python train.py --n_layer=8 --d_model=128 --n_experts=48 --experts_per_token=2 --d_expert=224 --d_shared_expert=0 --activation="quick_gelu" --moe_layers=[1, 3, 5, 7] --router_score="softmax" --normalize_top_k=false --routed_scale=1.0 --balance_loss=0.0011 --balance_bias=true --router_z_loss=0.001 --router_noise=0.05 --init_std_router=0.0289 --lr_router=0.000487 --n_head=8 --n_kv_head=2 --head_dim=32 --vocab_size=2048 --norm="rmsnorm" --norm_place="pre" --norm_eps=1e-05 --positions="rope" --rope_base=10000.0 --rope_fraction=1.0 --qk_norm=true --attn_scale=0.281 --tie_embeddings=false --parallel_block=false --extras=["capped logits"] --init="uniform" --init_std_qkv=0.0272 --init_std_o=0.0 --init_std_up=0.0272 --init_std_down=0.0 --optimizer="soap_variant" --lr=0.00475 --lr_mult_o=0.764 --beta1=0.95 --beta2=0.95 --lr_head=0.011 --grad_clip=1.0 --warmup_steps=50 --schedule="wsd" --decay_fraction=0.918 --decay_shape="linear" --final_lr_fraction=0.0 --batch_tokens=65536 --seq_len=1024 --doc_mask=false --train_tokens=516400000 --steps=7880 --dataset="wikipedia_en"
Below are experts of layer 5 (counted from 0) of a mixture-of-experts language model. Rows are named router (the router's row for the expert) and show model dimensions 64-127. Each number is 200 + 20 x the weight over its row's rms, rounded and kept within 0 to 999.
After each expert's rows: a language model's description of what the expert responds to; "gets" lists some tokens that make up at least twice as much of what it gets as of all text. This comes from a sample of Wikipedia text that the model never trained on. Tokens count by the router's weight.

# expert 43
router,189,184,219,168,204,179,187,228,178,249,195,208,164,213,228,181,185,195,194,183,200,221,182,191,211,196,203,203,228,198,189,224,193,193,192,183,214,183,150,188,204,190,197,198,224,225,179,219,203,197,171,182,240,184,225,173,189,160,218,226,210,182,230,192
It responds to: Word-starting prefixes re, dis, inter, trans, per, often after was, to or be, as in relegated, disbanded, internally.
gets: " re", " Re", " dis", "der", "per", " trans"

# expert 31
router,189,196,218,200,176,163,189,172,169,219,195,171,196,204,224,191,190,246,207,186,191,205,212,191,198,223,253,211,193,178,187,200,193,213,176,187,184,201,150,160,200,182,224,228,204,254,178,215,225,195,181,234,221,202,210,217,181,189,210,201,190,212,253,184
It responds to: Noun-ending pieces such as ation, ment, ity, ure, le, y completing a word before of, commas or periods: investig-ation, artic-le, acupunct-ure.
gets: "ation", "er", "le", "ment", "y", "re"

# expert 12
router,217,185,213,181,217,218,199,213,208,204,189,165,177,208,250,202,174,214,154,178,203,207,208,183,235,213,232,189,223,208,173,236,189,208,204,247,209,200,190,189,213,148,204,225,198,190,179,180,192,161,189,212,208,202,204,201,218,191,202,182,172,223,230,157
It responds to: Opening parentheses, commas, periods and dashes beside numbers in tables, stats and dates, such as 180 m (590 ft), (age 35), 85.6.
gets: " (", ",", ".", "–", " (19", " 19"

# expert 25
router,209,157,212,183,182,215,190,188,186,176,191,191,163,223,201,195,226,204,183,201,205,169,187,210,222,210,229,201,248,154,194,192,232,210,212,200,192,197,185,177,189,196,217,235,199,258,185,183,179,187,189,225,187,217,172,198,213,208,212,179,203,176,201,211
It responds to: Mid-word pieces like t, on, ot inside names and words (Fer-t-itta, this-t-les), plus relative words that, which, of.
gets: "t", "on", " of", " that", "ot", "et"

# expert 11
router,194,203,202,197,189,195,186,205,156,223,201,200,180,215,218,203,213,254,215,181,215,198,218,205,232,209,229,216,198,200,196,213,219,200,190,205,224,193,195,143,190,192,222,218,204,238,197,199,209,190,188,198,236,196,216,196,198,206,220,194,185,217,250,184
It responds to: Plural suffixes, mostly s, also ies, ations, ers, on nouns before commas, colons or "of": design-s, compan-ies, Year-s active, plus plural nouns like women, people.
gets: "s", "es", "ers", "les", "ies", "ations"

# expert 9
router,213,215,200,210,180,198,172,217,162,215,202,180,151,200,211,238,189,205,184,185,220,229,205,199,217,235,212,214,198,195,177,185,205,208,189,231,226,203,178,182,198,179,227,204,185,226,207,193,222,205,172,194,231,167,167,204,204,205,197,177,203,197,220,197
It responds to: Connectives and prepositions joining clauses, like as, including, than, called, that, with, plus verb suffixes -es, -ing, -ed.
gets: " as", "ing", "s", " As", " with", " that"

# expert 26
router,212,192,191,199,173,158,212,225,190,236,175,208,177,243,204,205,180,196,199,171,196,204,175,196,202,178,231,176,232,207,201,200,226,201,217,184,225,223,205,191,223,182,211,222,245,232,204,210,178,185,204,224,210,203,178,193,187,191,177,198,212,196,207,173
It responds to: Mid-word syllables of a consonant and a vowel, mostly ri, after st, sh, p: sh-ri-nking, st-ri-kes, con-tri-bution, Sc-ri-pt.
gets: "ri", "li", "u", "ur", "e", "vi"

# expert 33
router,210,163,189,181,224,204,179,212,204,230,210,166,202,197,222,224,201,225,198,194,212,199,170,188,196,198,216,172,230,194,201,175,251,207,187,230,175,237,212,188,191,209,220,229,193,202,195,209,194,189,182,231,191,206,230,222,209,171,152,205,202,214,229,194
It responds to: Consonant-plus-a syllable pieces inside words and foreign names, like Sub-ra-hmanyam, news-pa-per, pro-fe-ssor, Barc-la-y.
gets: "ra", "la", " Ra", "fe", " Ma", " me"

# expert 14
router,229,192,218,167,172,182,175,192,193,198,189,207,161,205,225,213,178,207,164,204,200,199,206,214,197,248,182,199,198,157,196,211,245,186,178,222,222,235,198,201,227,161,206,200,197,249,190,199,226,195,173,188,237,185,200,223,232,212,171,208,177,211,233,194
It responds to: Forms of be and have, plus not and also, after a subject pronoun or noun: it was, which is, had been.
gets: " was", " is", " be", "ly", " were", " are"

# expert 8
router,191,185,201,180,195,176,190,212,215,219,170,203,164,208,220,222,178,201,177,164,197,230,212,196,228,215,196,194,208,153,188,185,206,231,189,218,237,232,175,188,212,148,206,211,206,213,187,174,209,182,216,204,260,193,201,189,202,213,213,175,157,182,235,185
It responds to: Past-tense and participle endings and verbs in narrative or biography, often before by, to or in, such as fill-ed, appoint-ed, played, won.
gets: "ed", ",", "ated", "ted", "ing", "d"

# expert 4
router,216,201,186,179,208,176,197,192,197,236,212,171,155,224,209,200,179,185,210,185,187,212,197,211,194,187,215,159,242,167,191,233,228,213,186,206,192,203,192,192,178,212,209,183,212,215,210,179,210,184,197,222,231,209,186,211,210,202,171,171,203,199,198,188
It responds to: Middle pieces of English words and names, often consonant clusters or x, such as fa-sh-ion, Mar-sh-all, Ma-x, plus capitalized starts like Com, Ex, For.
gets: "x", "e", "ck", "y", "sh", "tch"

# expert 7
router,183,197,206,178,179,183,180,188,200,196,194,192,205,196,224,193,198,211,163,170,211,196,223,200,212,229,220,211,204,180,179,221,225,217,189,199,189,210,148,197,181,162,199,202,220,222,194,189,237,202,210,232,227,189,212,180,208,194,200,229,169,198,256,209
It responds to: Adjective endings such as ical, ic, ive, al, ian completing a word, plus whole adjectives like American, national, local: evangel-ical, posit-ive, econom-ic.
gets: "al", "ian", "ical", "ic", "ive", "ative"

# expert 19
router,192,198,232,216,166,184,196,228,201,214,197,190,178,243,215,230,179,208,215,175,200,190,180,207,237,249,215,205,217,183,201,211,192,231,154,185,181,204,213,219,218,204,223,214,228,191,166,201,197,193,222,198,206,194,201,202,206,189,222,216,199,194,194,215
It responds to: Lone consonant tokens, mostly c and b, also p, g, gu, cc, C, in the middle of rare words and names: subcir-c-ular, Vul-c-an, Al-b-ion.
gets: "c", "b", " c", " C", " b", "p"

# expert 32
router,179,173,190,169,194,215,194,221,200,191,187,185,186,198,219,189,169,204,179,170,193,215,211,204,191,223,249,216,215,180,171,231,207,203,200,227,195,188,215,206,235,152,232,189,186,204,176,168,187,167,176,245,226,196,239,216,201,201,212,175,138,202,226,176
It responds to: Ordinal suffixes and measurement or head nouns after numbers, such as 43-rd, 7-th, km, ″, million, album, character.
gets: "th", "%", " It", "°", "″", " it"

# expert 15
router,235,190,199,186,192,192,202,215,156,179,182,221,215,232,228,211,161,215,201,201,202,176,183,204,199,192,230,211,214,194,173,199,225,212,174,202,212,190,186,200,210,172,200,236,201,229,184,213,177,198,197,213,204,207,209,191,187,213,203,230,190,184,201,157
It responds to: Short syllables with o such as Lo, Jo, Ho, Ro, lo, ro, often at the start or middle of proper names: McG-lo-thlin, Land-lo-rd, Ho-locaust.
gets: "lo", "o", "ro", " Ro", " Lo", "re"

# expert 0
router,216,197,237,181,202,193,180,198,172,182,178,199,214,222,232,232,180,236,201,194,198,193,175,163,230,229,246,213,220,196,192,200,239,224,159,186,194,214,207,177,200,203,205,209,224,239,189,189,202,200,209,205,211,190,202,168,220,185,177,210,189,210,219,187
It responds to: Word-final pieces of non-English names, mostly Slavic, Turkish or Indian places and surnames, such as Yere-van, Bratisla-va, -ić, -ov.
gets: "a", "i", "an", "ia", "ov", "ra"

# expert 22
router,200,164,193,183,180,191,183,231,161,189,191,197,149,206,235,200,208,199,187,208,212,202,221,188,192,224,232,210,207,155,208,193,216,200,198,189,205,183,148,182,200,173,210,196,196,238,181,208,239,165,189,193,237,196,218,195,178,205,210,193,166,201,234,210
It responds to: Middle and final parts of Latinate words before -ed or -ive, plus words like such and use: imp-act-ed, gastroint-est-inal, ec-lect-ic.
gets: "st", "ct", "est", "ion", "act", "and"

# expert 41
router,200,189,194,212,176,210,193,235,197,233,182,188,160,227,189,191,193,228,182,176,194,180,189,231,199,232,251,189,255,183,214,190,222,201,195,190,208,198,203,189,193,187,227,224,221,240,197,202,184,181,221,247,211,178,196,216,238,170,187,217,202,176,226,198
It responds to: Short inner pieces like n, it, in, at completing a word stem before suffixes, e.g. ple-n-ary, op-in-ion, reun-it-ed.
gets: "n", "it", "in", "at", "an", "on"

# expert 18
router,242,167,211,198,218,182,185,214,226,224,196,178,171,230,211,188,158,219,195,206,212,169,196,201,198,224,218,196,232,163,208,237,224,236,168,220,233,202,183,205,229,199,234,200,201,217,207,189,214,185,221,192,197,189,210,232,225,187,214,180,213,195,201,181
It responds to: Pieces of personal names, often in tables or lists, especially w and common first names: Me-w-2King, D-w-yer, John, Robert.
gets: "w", " W", "in", " w", " M", " K"

# expert 23
router,205,198,218,169,196,212,184,219,155,204,175,187,192,237,216,207,171,212,184,202,202,189,163,187,203,198,223,217,210,186,164,228,214,234,164,205,183,178,163,174,193,196,203,192,223,199,175,217,235,193,207,203,251,171,197,212,207,196,176,215,156,217,201,198
It responds to: Field labels in infoboxes and tables like Species, Total, Country, State, plus name fragments such as il in Gu-il-d, bert, gen.
gets: "il", "el", "ent", " Total", "gin", "pe"